Weights of a small mixture-of-experts language model, trained from scratch on English Wikipedia.
Experts: 128 GELU neurons an expert, a sigmoid router, a shared expert of 384 neurons.
Below are experts of layer 6 (counted from 0) of a mixture-of-experts language model. Rows are named router (the router's row for the expert), up (a neuron's input weights, with its number), down (a neuron's output weights, with its number) and show model dimensions 160-191. Each number is 50 + 12 x the weight over its row's rms, rounded and kept within 0 to 99.
Before each expert's rows: a language model's description of what the expert responds to. This comes from a sample of Wikipedia text that the model never trained on.

# expert 36
Infobox and coordinate labels
router:50 41 49 66 55 61 40 41 42 62 29 64 39 46 51 59 56 27 53 53 38 74 33 71 47 59 56 56 42 57 61 48
up0:55 45 62 63 77 51 48 54 45 48 62 73 32 41 56 50 40 48 55 38 52 23 47 69 53 57 53 45 40 44 67 53
down0:39 65 58 63 55 41 48 56 42 45 59 21 72 43 63 39 56 61 57 28 52 48 40 35 36 41 41 47 49 53 50 29
up1:54 56 61 50 53 52 66 19 54 61 28 48 54 41 68 31 81 25 62 31 28 71 54 33 46 36 55 51 44 35 48 46
down1:65 62 44 36 61 37 49 76 34 41 66 52 56 36 44 65 63 32 42 35 47 42 48 52 56 46 47 46 70 53 53 52
up2:52 64 44 43 54 62 43 47 40 61 36 35 81 45 35 60 43 38 41 44 34 49 40 62 37 67 54 47 36 56 48 54
down2:35 44 57 55 39 48 43 57 35 48 39 44 45 40 61 66 27 64 46 28 55 68 45 30 50 55 56 65 49 52 69 40
up3:52 42 67 42 35 68 45 44 46 56 40 42 61 45 51 74 58 47 52 45 46 60 60 75 34 35 60 49 56 34 51 49
down3:41 25 44 76 52 75 55 51 42 51 45 47 65 35 55 57 39 67 34 57 44 63 55 53 55 56 57 45 52 37 30 42
up4:44 19 47 49 26 46 64 42 52 61 62 75 18 29 35 50 48 44 68 50 72 47 62 48 68 43 34 58 51 53 64 77
down4:45 48 55 43 47 60 71 57 60 83 68 45 38 35 35 23 64 60 33 44 46 43 47 50 46 50 69 63 45 49 50 51
up5:47 29 62 52 60 59 53 32 52 49 64 48 53 58 59 37 46 49 61 62 56 49 54 58 60 62 67 44 62 47 69 84
down5:43 57 49 41 32 33 64 72 45 55 35 50 37 62 45 48 53 41 47 61 23 80 65 46 54 43 18 45 49 31 38 50
up6:53 47 45 40 64 36 40 34 47 56 51 47 46 43 47 37 42 37 61 36 23 45 70 44 60 47 45 61 36 40 40 68
down6:30 31 47 52 60 38 43 42 43 49 70 46 54 52 32 42 41 34 62 41 45 57 54 47 57 44 44 49 47 37 46 82
up7:49 25 37 44 44 31 72 70 46 45 65 53 45 70 47 50 43 59 56 53 45 52 58 59 59 59 72 60 31 48 53 54
down7:40 44 70 54 63 44 45 50 52 34 61 43 33 52 49 50 40 58 49 37 33 50 59 46 58 48 51 46 55 65 55 32
up8:28 63 55 51 47 42 36 27 51 42 47 48 48 43 32 33 74 40 62 58 43 62 52 56 71 51 44 56 36 52 24 39
down8:33 48 42 70 43 64 51 50 70 54 89 46 48 53 48 60 50 25 21 35 34 46 41 30 39 37 55 57 49 54 49 51
up9:36 52 51 39 51 41 51 58 61 54 66 61 36 44 51 57 47 51 49 44 52 62 65 46 37 34 58 53 55 42 59 48
down9:50 52 68 42 41 50 62 60 54 42 64 63 56 39 31 66 48 67 38 26 51 42 47 59 47 30 50 50 60 34 41 63
up10:39 57 27 52 50 35 42 53 48 45 43 49 70 54 28 56 56 27 39 60 50 35 34 51 67 69 43 58 41 46 64 63
down10:35 71 64 36 49 21 34 48 50 39 63 41 52 42 58 39 33 57 36 49 47 52 45 61 51 54 55 40 58 60 48 37
up11:58 55 47 61 26 71 35 37 50 60 39 44 51 45 56 42 44 59 38 44 65 63 31 64 57 53 42 65 55 53 52 61
down11:46 51 52 60 51 46 57 44 73 68 62 52 52 28 53 42 60 40 64 59 43 48 32 54 51 49 49 39 51 62 50 37
up12:58 47 58 50 78 73 50 63 48 62 68 47 45 47 63 39 67 37 65 74 76 44 51 72 41 48 42 62 46 25 54 50
down12:35 45 55 58 44 68 52 62 52 48 31 46 56 60 56 59 44 56 44 39 20 46 43 52 40 46 52 62 48 62 46 71
up13:47 43 37 43 51 54 60 41 51 70 49 68 52 51 34 63 53 65 36 56 53 37 58 52 62 55 54 38 47 53 61 62
down13:58 65 59 63 45 53 49 37 42 44 45 50 48 41 81 49 40 37 62 31 52 52 42 41 47 33 65 53 32 47 68 40
up14:62 60 84 61 62 55 40 49 37 53 50 44 42 57 53 41 46 40 75 62 54 60 41 43 61 34 67 46 49 62 50 55
down14:64 45 35 36 75 31 56 28 62 33 57 44 42 34 57 66 59 49 52 58 62 58 45 52 61 51 37 65 45 52 37 38
up15:53 48 42 47 53 59 36 38 24 35 53 43 59 43 40 51 35 38 61 63 39 66 48 51 46 52 63 46 62 53 43 41
down15:69 41 64 60 47 61 31 43 20 56 42 51 66 59 45 29 42 62 50 58 37 56 30 27 34 42 69 64 51 24 39 65

# expert 48
Digits inside long numbers
router:53 58 51 62 56 54 53 54 35 74 47 54 50 58 39 44 33 41 32 37 43 40 29 53 71 50 42 48 41 43 65 67
up0:37 58 47 49 37 39 55 45 38 64 54 18 40 57 56 68 49 67 44 63 32 53 70 79 28 30 42 59 56 67 72 60
down0:36 31 53 58 47 56 58 50 49 39 33 59 46 42 41 55 50 45 50 45 54 62 63 50 57 50 48 43 50 45 43 37
up1:63 67 36 47 49 30 41 18 55 49 65 53 47 52 45 21 36 50 60 48 48 58 42 79 48 48 60 53 40 68 28 47
down1:49 63 73 53 52 53 48 49 40 59 47 30 42 42 47 59 60 59 42 47 43 58 46 50 74 53 58 38 47 45 51 28
up2:59 57 44 54 61 34 54 58 58 50 51 51 34 36 33 31 42 57 70 48 43 57 32 31 34 42 28 46 65 35 53 62
down2:48 74 47 58 87 40 40 69 31 73 50 50 45 26 60 58 57 61 55 51 42 52 44 46 48 34 20 44 37 57 40 75
up3:68 55 64 57 38 72 27 17 68 54 44 68 60 64 37 62 53 40 50 54 70 53 48 42 65 38 43 66 47 57 67 55
down3:52 45 50 44 50 36 48 44 56 70 33 62 46 32 55 69 34 51 48 38 49 22 40 51 45 56 39 45 44 42 58 32
up4:51 77 72 40 58 39 72 47 49 73 58 46 54 35 48 39 52 50 53 38 50 48 59 63 69 45 56 32 38 35 41 48
down4:43 49 42 33 45 45 54 66 26 36 55 54 52 49 54 52 58 42 63 46 54 41 47 52 38 69 48 59 61 48 40 66
up5:56 67 24 54 67 75 44 72 44 32 60 49 48 36 43 35 60 51 46 50 30 36 39 47 31 53 47 35 36 36 54 32
down5:52 52 50 59 34 31 53 31 42 33 64 30 66 49 47 67 64 35 57 71 48 39 61 54 62 45 41 40 64 83 53 50
up6:48 54 33 46 36 45 65 43 59 39 52 32 59 55 44 61 57 31 61 50 56 40 42 47 39 58 66 37 72 33 51 57
down6:56 50 66 48 45 57 47 49 26 25 48 41 59 39 47 59 37 53 44 66 52 49 42 65 65 51 50 60 34 47 60 54
up7:41 52 42 44 40 65 40 36 51 55 50 49 44 47 49 46 54 35 46 68 53 56 57 73 62 47 59 58 54 52 52 50
down7:57 41 40 41 47 65 55 42 76 55 31 41 63 52 36 67 34 66 70 60 36 52 51 50 43 52 44 66 44 52 67 66
up8:49 55 42 54 42 48 63 74 45 60 53 41 46 53 49 75 44 62 31 68 61 20 33 70 54 37 54 56 43 52 51 62
down8:40 53 41 54 52 65 69 62 36 58 64 54 50 59 34 58 49 47 57 59 48 48 26 47 27 39 59 52 48 34 37 63
up9:28 57 60 52 43 71 68 48 70 64 55 40 59 56 54 54 53 39 50 48 31 58 48 66 43 49 28 63 48 70 31 43
down9:36 68 55 36 46 51 39 48 62 42 73 51 42 56 40 54 44 49 53 62 68 49 62 53 46 31 57 60 57 40 58 75
up10:59 42 57 51 74 62 60 63 39 56 48 48 39 51 54 58 53 40 56 73 46 52 52 41 72 32 52 66 35 46 55 64
down10:48 43 52 30 68 38 44 50 37 33 52 59 52 51 66 46 49 63 47 51 54 23 49 56 40 51 42 44 52 24 36 52
up11:60 50 56 58 26 51 61 60 60 33 43 47 53 37 32 56 62 50 39 50 51 55 44 66 58 35 68 92 27 49 64 65
down11:45 53 55 64 52 79 62 47 51 35 51 49 45 58 41 49 55 50 55 83 62 46 51 60 73 64 47 86 56 72 31 47
up12:50 50 62 44 51 50 60 43 49 51 60 54 69 28 61 29 69 51 58 42 54 33 63 65 65 48 60 45 64 49 53 78
down12:43 60 43 60 23 31 51 33 63 49 51 48 61 72 45 48 45 53 45 37 65 58 46 60 44 62 63 45 45 61 57 50
up13:35 49 46 37 57 35 50 49 43 74 57 48 47 50 47 56 69 43 65 56 59 52 61 44 57 47 67 23 54 54 40 43
down13:40 57 44 45 66 64 47 54 70 33 48 40 23 67 50 69 75 50 61 33 38 38 39 36 47 53 51 64 55 39 47 61
up14:48 41 58 62 63 57 51 61 50 57 68 29 48 45 61 52 62 61 63 55 32 49 30 49 39 65 46 50 55 42 75 32
down14:44 49 48 49 50 60 45 48 60 56 61 47 39 57 50 51 63 62 58 35 45 66 43 54 38 37 28 65 52 60 54 48
up15:60 58 54 54 67 39 61 49 36 79 50 39 48 55 66 33 36 54 55 53 30 46 48 51 60 47 51 30 56 54 39 39
down15:28 35 41 37 41 40 35 52 61 58 31 53 60 47 39 25 73 44 67 50 47 44 44 57 60 48 58 41 46 43 62 37

# expert 40
Infinitive to and modals
router:52 38 43 49 49 27 56 53 44 33 54 62 35 61 57 42 56 41 61 32 52 49 55 52 42 36 57 53 61 71 52 60
up0:36 29 40 61 47 52 32 62 64 47 37 77 44 70 65 66 44 37 59 55 48 40 62 55 64 60 53 42 35 52 40 37
down0:58 36 50 67 30 39 51 54 41 53 47 45 57 48 46 44 58 63 59 48 56 30 59 54 42 37 59 55 53 49 41 49
up1:29 24 64 51 48 60 58 64 54 49 65 52 59 44 39 49 67 32 72 66 63 73 45 44 56 62 69 60 55 24 60 44
down1:39 56 58 54 71 50 44 42 55 47 60 41 33 72 41 67 50 40 49 38 58 67 56 42 69 38 49 52 43 56 52 55
up2:67 46 59 61 20 42 48 50 41 71 47 65 58 53 41 72 49 31 24 44 65 51 44 44 56 57 36 51 50 59 60 65
down2:56 46 38 38 57 58 42 43 42 74 43 47 51 47 40 46 39 44 55 46 41 53 60 58 41 17 41 46 49 29 54 51
up3:54 43 42 53 44 64 54 57 38 28 44 50 43 70 52 49 43 51 70 31 43 44 57 65 65 42 34 63 64 49 44 55
down3:35 45 55 42 55 63 35 56 54 58 34 36 54 23 60 39 37 44 55 52 27 49 48 46 58 62 49 31 44 51 25 44
up4:59 58 30 79 50 43 45 63 50 50 70 73 49 51 64 85 61 49 52 48 39 26 43 55 49 65 68 65 41 66 63 59
down4:51 45 53 43 46 42 77 64 44 36 59 79 56 46 14 58 29 63 32 35 52 43 29 52 53 45 27 47 48 55 35 47
up5:49 60 41 49 51 74 51 55 43 42 54 47 47 26 21 43 56 48 53 33 43 50 63 43 53 33 46 65 66 61 38 65
down5:68 48 56 43 32 20 58 47 58 63 66 36 73 52 71 48 52 57 42 58 27 64 45 56 42 62 43 67 56 54 51 51
up6:73 65 60 53 50 69 60 39 32 45 52 62 39 58 50 50 45 51 66 69 33 66 66 60 54 50 46 49 44 55 66 64
down6:66 69 39 45 43 43 50 51 66 64 55 66 49 60 44 61 52 41 38 61 63 59 55 48 22 72 54 27 40 56 49 61
up7:59 48 46 63 52 52 72 49 47 55 54 49 69 54 73 52 57 50 49 30 51 55 35 65 30 54 50 66 48 46 52 24
down7:76 47 48 41 45 68 57 56 22 38 30 40 42 54 40 61 42 42 50 59 56 47 35 52 53 54 50 62 43 49 48 42
up8:50 66 58 42 47 56 55 43 42 38 54 21 39 55 32 32 44 38 49 47 51 48 51 29 44 40 43 48 45 44 63 49
down8:54 56 56 54 40 48 47 35 52 65 56 29 55 61 28 50 56 65 40 51 39 55 36 57 56 74 59 40 80 56 15 42
up9:29 59 37 52 36 63 78 43 44 58 46 68 31 63 53 59 67 67 46 53 44 42 64 59 45 58 46 36 51 71 53 38
down9:31 57 47 39 49 61 45 22 38 31 43 63 67 53 38 49 52 50 61 47 34 50 54 55 51 71 36 63 46 30 66 62
up10:50 45 41 26 54 52 49 49 54 55 57 47 41 55 69 38 58 31 54 47 61 55 54 55 49 38 68 33 62 46 32 29
down10:58 38 61 38 45 63 74 59 55 58 60 58 48 55 58 30 51 57 28 38 38 44 61 51 57 47 43 49 33 50 42 56
up11:55 31 37 56 47 18 59 61 55 55 48 26 44 57 78 46 23 59 53 37 19 65 69 48 66 52 49 62 33 61 43 47
down11:52 54 37 32 39 44 41 56 63 54 69 19 50 48 47 50 35 25 38 44 40 33 30 34 60 60 43 31 42 57 52 52
up12:48 64 56 64 66 50 21 36 27 41 58 55 19 63 65 59 34 51 35 41 39 44 44 54 56 55 71 59 29 60 45 48
down12:65 27 29 37 42 67 56 34 31 35 57 39 43 75 62 45 58 36 55 53 45 47 61 58 59 60 52 53 35 60 57 39
up13:51 43 70 55 30 41 36 59 46 58 55 60 32 57 55 48 41 31 70 65 51 63 60 54 40 69 43 41 37 33 31 65
down13:46 38 30 32 66 50 63 44 67 59 51 45 34 45 68 40 54 47 73 44 37 61 33 41 37 16 37 34 52 38 26 61
up14:61 51 57 45 49 35 39 54 32 77 48 62 23 39 47 64 39 38 46 70 71 69 23 42 44 45 40 55 37 47 38 35
down14:55 52 65 47 55 48 50 55 56 53 48 44 42 60 61 53 48 66 54 30 76 67 49 48 58 47 57 40 54 50 55 75
up15:56 52 33 47 42 75 55 66 61 54 62 49 52 63 62 35 29 54 60 40 24 48 37 29 64 46 37 48 45 42 48 37
down15:32 50 52 61 46 50 39 55 42 33 56 61 72 48 62 61 67 66 54 80 43 44 63 48 57 57 42 46 47 49 48 53

# expert 28
Place and list commas
router:51 37 44 54 69 62 65 63 51 49 59 46 38 64 64 58 64 45 31 66 63 52 37 49 41 44 39 50 49 51 53 67
up12:51 64 43 61 55 57 77 40 36 47 35 43 51 26 45 43 54 45 62 64 62 60 44 51 34 42 42 70 71 62 51 50
down12:28 39 68 50 50 43 57 57 46 40 54 64 45 41 43 50 49 67 26 59 50 48 40 43 56 41 64 48 77 47 54 42
up13:55 51 46 67 65 39 65 70 43 45 45 25 51 61 35 33 34 41 61 43 27 50 47 31 24 46 49 37 61 50 35 60
down13:53 53 56 46 64 46 72 74 43 62 47 23 49 56 55 57 29 49 56 33 47 42 47 33 64 51 43 51 63 51 47 42
up14:43 58 48 51 48 59 41 59 44 50 54 55 43 54 60 63 40 44 29 36 46 44 42 29 58 62 44 59 55 37 44 53
down14:27 53 42 63 38 46 51 54 44 41 66 53 35 58 59 41 28 43 47 41 35 57 52 52 45 45 44 63 56 50 65 64
up15:49 33 58 54 52 55 43 38 50 68 70 68 52 32 26 63 46 47 60 63 44 61 43 27 36 72 57 55 54 47 32 68
down15:27 51 46 44 45 62 46 49 49 64 40 30 31 51 50 27 47 46 48 45 58 33 52 46 41 54 27 55 65 57 49 62
up16:58 60 53 32 60 51 48 71 24 67 56 55 61 68 59 54 56 55 40 71 54 59 50 59 38 55 44 24 49 53 80 42
down16:58 55 73 58 36 35 33 33 58 58 48 53 62 53 62 45 37 45 49 39 57 15 74 10 25 39 45 58 64 61 34 55
up17:60 67 41 62 40 59 83 61 63 37 53 56 50 43 54 57 52 47 22 30 59 46 41 37 25 43 65 53 51 34 61 21
down17:52 36 38 53 48 58 46 46 31 48 30 32 40 73 51 33 52 33 42 53 62 60 50 61 44 31 51 45 60 41 55 62
up18:47 53 46 45 66 37 72 73 64 53 65 38 56 40 50 60 59 56 48 37 57 37 46 53 46 34 40 46 25 50 65 44
down18:70 59 50 52 54 60 47 55 24 66 38 49 45 64 50 46 41 79 65 63 78 40 62 53 43 43 46 51 42 46 54 48
up19:49 37 49 65 51 55 61 50 57 51 46 51 49 27 56 51 43 51 45 48 39 51 61 29 63 66 71 45 37 56 47 39
down19:49 55 57 51 59 58 44 66 43 53 54 25 56 41 45 38 57 37 32 55 25 66 45 51 53 60 40 43 47 38 59 63
up20:56 61 34 34 45 36 38 48 64 59 46 50 52 49 30 42 33 54 60 49 47 37 45 45 45 56 64 68 50 60 54 28
down20:38 53 53 30 59 37 57 61 68 46 38 29 51 57 55 77 57 48 48 87 40 44 59 36 60 75 48 55 49 68 55 48
up21:53 50 41 49 37 39 47 62 63 60 43 58 69 51 44 33 34 47 34 51 66 46 49 55 77 60 52 29 52 41 51 35
down21:33 48 58 28 34 43 51 56 59 43 43 68 61 35 47 33 35 43 49 51 48 50 48 57 67 70 59 72 49 34 34 33
up22:22 29 60 55 52 39 59 59 59 43 55 66 41 55 31 59 59 58 78 69 53 52 47 46 72 57 44 45 51 53 77 27
down22:48 40 48 56 59 61 54 34 52 47 40 38 51 38 46 50 52 35 32 54 42 37 42 61 39 45 31 59 48 42 43 42
up23:68 64 43 55 48 69 49 64 74 42 33 40 37 48 37 68 53 83 71 48 46 49 36 33 28 42 61 46 62 35 42 54
down23:57 61 73 28 61 40 37 51 49 49 44 26 37 29 60 68 36 68 36 53 71 42 38 64 38 44 50 52 40 35 46 67
up24:43 62 61 27 47 40 36 58 46 52 60 46 47 53 35 16 50 52 46 39 30 43 26 56 58 49 38 26 48 40 46 48
down24:60 64 15 50 65 58 35 41 51 20 32 57 56 50 70 64 53 59 53 58 52 69 58 37 44 51 76 70 58 56 47 73
up25:48 53 26 58 45 24 58 68 46 62 52 56 81 49 61 61 67 41 58 29 63 36 50 53 63 37 55 56 52 46 19 29
down25:56 59 57 53 38 42 76 54 37 31 53 70 57 50 72 37 59 48 63 35 61 58 66 49 59 50 30 47 49 61 26 62
up26:32 79 47 43 51 43 35 57 72 24 55 52 51 46 67 43 57 33 56 54 34 53 60 35 67 50 61 48 40 58 70 39
down26:34 63 57 48 32 29 51 50 54 50 54 61 43 52 40 43 49 44 60 56 35 47 49 55 35 49 47 31 52 61 38 25
up27:61 48 74 61 40 64 53 67 73 52 67 62 29 53 56 48 51 62 34 71 67 50 70 71 51 55 41 39 53 74 41 64
down27:32 41 64 56 53 48 33 49 57 48 33 65 63 45 50 50 54 43 40 51 64 62 78 50 69 65 33 36 54 72 65 54

# expert 12
Quantifiers and determiners
router:79 51 36 47 30 38 73 51 40 50 47 66 71 47 58 51 67 67 31 54 57 47 49 49 47 61 51 61 51 54 49 40
up0:70 45 50 60 54 45 55 39 44 38 56 49 54 48 60 64 44 52 51 49 42 62 48 44 51 29 56 77 54 67 28 55
down0:58 51 71 61 60 37 67 56 56 49 49 27 45 44 61 61 66 42 48 41 48 56 47 46 44 37 56 64 58 66 54 45
up1:50 48 21 53 56 63 61 49 28 70 63 72 64 52 43 44 51 53 48 53 64 48 44 69 40 44 62 54 37 44 17 47
down1:32 44 51 62 61 38 53 44 59 55 36 30 57 69 51 40 71 54 60 47 42 45 55 46 55 30 61 62 47 42 53 49
up2:41 41 65 44 62 29 85 35 42 42 76 52 29 30 53 28 59 52 44 33 33 46 19 51 55 45 45 50 52 48 58 72
down2:57 47 48 71 79 37 48 37 49 28 54 57 37 52 27 62 30 28 58 44 52 59 45 55 40 52 32 60 68 53 58 67
up3:28 46 30 60 58 47 57 55 60 49 48 66 44 51 26 57 60 67 54 40 48 59 47 53 32 39 49 44 65 49 38 47
down3:47 40 49 39 30 51 52 74 60 51 31 61 45 50 26 68 55 37 52 34 71 54 70 59 40 61 46 39 65 47 45 36
up4:47 67 58 54 36 59 41 54 62 47 33 44 44 77 47 67 43 52 29 69 46 55 38 38 45 83 63 64 41 56 48 48
down4:42 38 52 57 72 34 38 35 53 26 45 42 88 46 51 54 60 60 43 61 64 51 40 49 22 54 33 62 27 40 54 39
up5:51 52 49 45 65 66 69 58 60 40 45 88 52 23 51 45 34 51 52 57 33 62 60 51 33 60 56 49 48 41 58 37
down5:56 49 62 39 47 45 59 62 75 32 42 57 55 48 43 44 31 73 50 52 30 43 62 47 56 47 44 28 57 37 39 58
up6:39 61 75 50 59 44 64 37 53 41 84 72 41 46 53 54 51 56 51 50 52 47 41 43 63 55 61 44 70 33 21 47
down6:45 31 58 44 40 47 46 62 48 39 49 58 52 41 36 42 54 30 49 76 41 55 41 29 56 35 69 66 56 58 53 62
up7:56 48 46 44 75 63 43 44 52 49 49 37 57 58 43 62 46 37 73 37 73 45 46 12 58 37 36 32 66 34 35 43
down7:40 40 40 27 70 57 37 43 57 60 32 47 26 36 54 47 33 50 59 52 61 55 49 65 49 49 59 59 39 55 39 52
up8:52 47 49 62 49 39 52 41 56 55 53 69 41 49 38 39 46 40 49 49 48 54 34 36 57 56 35 44 63 57 43 44
down8:28 48 35 56 29 50 50 61 61 62 31 37 70 43 42 26 47 52 43 62 30 52 45 54 48 40 35 57 60 53 55 75
up9:47 52 42 46 66 51 38 41 53 70 49 57 48 51 56 47 47 42 60 44 43 41 63 51 49 35 68 27 49 39 68 52
down9:28 24 41 60 49 61 58 51 44 47 53 53 52 51 41 60 57 66 33 70 59 62 19 43 45 53 44 61 59 44 39 53
up10:74 68 43 56 29 28 60 58 49 72 55 61 67 49 36 55 45 26 15 40 41 61 33 44 56 30 46 58 50 37 70 48
down10:60 51 50 40 40 50 43 43 55 70 31 35 55 55 57 76 41 63 64 43 46 48 42 54 57 53 46 42 63 38 21 59
up11:46 47 61 55 56 64 72 52 58 60 40 73 40 48 57 56 59 31 74 77 47 28 47 22 59 47 51 76 40 53 53 83
down11:33 66 64 73 48 61 67 64 58 65 54 49 37 42 50 61 42 59 42 51 59 54 20 30 69 67 55 54 50 59 47 59
up12:56 44 33 35 63 43 39 57 30 58 70 57 73 57 66 60 25 59 39 36 51 57 39 37 61 40 50 34 46 53 49 44
down12:54 45 58 61 47 47 55 60 51 50 42 36 41 60 58 29 52 51 48 52 53 48 68 50 54 31 44 56 63 37 44 63
up13:31 39 44 47 71 37 69 42 57 51 50 59 36 44 59 55 61 43 56 34 45 35 39 47 56 37 47 65 58 65 65 40
down13:58 38 34 33 33 43 56 53 38 48 66 49 85 48 57 65 54 47 51 48 50 60 49 59 68 47 59 45 45 36 55 40
up14:44 35 44 36 61 50 46 57 59 39 45 78 40 28 60 31 61 21 58 32 52 55 35 51 62 62 45 48 54 67 64 67
down14:40 33 58 61 66 65 46 46 57 30 26 62 29 71 39 28 54 54 50 41 71 62 32 55 34 46 50 50 67 59 57 43
up15:72 46 45 39 50 24 44 49 55 65 55 45 58 51 38 84 35 70 28 55 39 33 39 55 41 39 41 41 46 42 58 42
down15:71 57 40 50 71 71 64 36 48 49 49 57 59 58 70 54 58 60 59 63 62 46 62 41 43 37 68 47 35 46 38 63

# expert 45
Table row ends, positions
router:62 52 65 47 69 26 42 54 42 48 49 73 48 50 36 61 51 31 58 70 32 46 57 36 45 53 38 60 55 29 53 27
up0:70 64 61 59 43 36 55 52 48 31 55 82 48 61 75 62 26 45 63 52 49 50 72 48 62 66 54 59 51 56 51 29
down0:38 45 43 38 54 56 40 74 58 64 62 46 51 33 23 52 57 60 53 43 33 47 52 57 41 52 40 71 57 56 54 38
up1:56 53 47 37 47 55 61 63 62 48 49 50 42 52 37 62 54 57 39 43 48 37 65 47 74 55 74 38 46 52 49 44
down1:28 70 53 71 43 54 55 59 56 48 52 38 24 42 44 41 64 72 67 62 71 61 40 26 60 54 64 52 53 41 42 56
up2:69 60 58 63 54 51 54 50 49 24 53 43 53 52 50 77 50 54 60 73 38 47 63 64 40 57 32 42 34 47 65 61
down2:58 44 43 18 39 28 70 59 36 61 50 44 65 46 60 40 42 56 47 66 43 57 53 59 40 43 34 35 45 58 60 46
up3:73 68 42 53 51 49 51 57 67 46 38 56 56 45 51 61 52 23 28 82 48 32 39 69 46 20 40 37 62 46 63 38
down3:33 62 42 52 52 41 63 67 44 44 43 55 47 38 55 43 45 70 65 35 63 57 51 43 34 39 42 24 57 48 51 42
up4:61 44 47 72 40 43 43 38 22 42 47 45 53 28 61 46 22 49 53 51 61 45 45 62 56 57 67 44 69 32 70 49
down4:39 50 62 53 64 42 59 34 45 58 65 40 67 71 43 53 51 40 32 61 52 41 34 50 68 54 41 43 56 25 30 53
up5:78 45 35 62 59 58 50 66 57 45 62 35 52 49 65 37 55 34 57 54 42 72 38 47 36 75 34 41 47 42 39 68
down5:45 50 72 39 59 65 53 48 45 37 49 65 50 38 54 47 54 46 72 40 62 50 43 61 52 49 41 43 51 75 62 35
up6:71 51 53 57 56 59 44 59 43 37 52 71 72 40 72 39 33 45 58 66 39 42 59 49 28 41 35 35 36 55 53 57
down6:34 52 44 45 63 35 43 23 29 46 41 68 44 44 64 85 48 51 53 49 61 60 47 55 40 58 57 45 42 50 47 48
up7:43 41 63 66 42 45 48 42 54 60 47 40 51 47 61 54 69 23 69 64 39 63 55 57 42 36 40 53 67 39 58 63
down7:41 47 48 58 82 60 50 59 30 40 44 52 34 72 62 61 50 40 64 57 44 55 71 37 44 72 44 35 67 58 69 56
up8:51 40 43 57 38 67 59 50 24 49 45 39 42 51 39 58 53 55 64 31 63 21 58 44 55 52 55 72 51 47 34 59
down8:46 42 26 49 58 57 59 48 57 55 67 50 54 42 57 37 72 53 49 19 60 46 30 56 76 42 47 62 33 43 70 57
up9:70 62 44 61 65 47 60 54 48 45 43 19 67 62 64 24 57 51 58 34 53 45 52 49 57 68 61 58 32 33 47 50
down9:51 47 43 66 43 46 57 67 66 33 50 62 60 47 79 39 45 65 52 43 42 58 44 52 58 46 38 55 51 39 47 29
up10:68 42 36 47 47 35 24 48 35 46 42 67 46 39 38 43 14 30 56 60 43 34 48 54 57 77 64 59 46 47 75 41
down10:42 69 54 53 49 54 59 93 45 42 35 61 45 38 29 61 43 61 37 44 60 60 31 59 35 55 54 58 55 46 70 46
up11:48 60 48 23 38 65 45 53 70 38 46 69 57 35 56 47 54 52 52 61 48 41 72 28 45 47 47 61 54 34 59 40
down11:51 75 51 40 39 58 48 56 55 70 59 53 38 41 57 51 29 57 50 69 64 47 46 36 62 32 59 36 48 32 64 57
up12:57 52 36 32 57 45 40 34 44 46 45 55 48 36 44 62 47 53 48 44 53 53 29 32 42 41 40 69 33 59 38 49
down12:47 49 45 51 54 41 42 48 62 49 69 58 59 50 47 55 44 54 58 60 66 52 51 48 44 48 49 64 41 42 35 70
up13:64 62 42 51 57 45 47 39 51 45 47 44 66 42 52 49 35 54 53 36 32 60 33 52 39 60 47 59 51 54 47 62
down13:49 71 44 37 44 45 45 63 44 53 58 54 33 46 44 39 86 42 41 52 68 45 51 43 66 50 59 41 54 40 52 45
up14:31 58 56 30 75 40 63 54 60 57 78 53 77 62 45 73 46 49 49 46 70 47 62 50 41 59 46 72 48 62 58 55
down14:58 45 53 41 62 68 56 51 53 55 48 65 54 52 54 40 29 52 55 43 53 40 31 53 75 36 48 64 72 36 74 60
up15:63 55 55 51 44 54 43 52 42 36 60 61 43 53 42 71 34 52 52 35 69 51 57 43 46 58 61 66 44 33 47 58
down15:59 52 37 39 79 51 61 58 51 55 69 50 61 28 53 58 54 20 36 45 46 70 29 39 48 49 34 68 32 46 43 43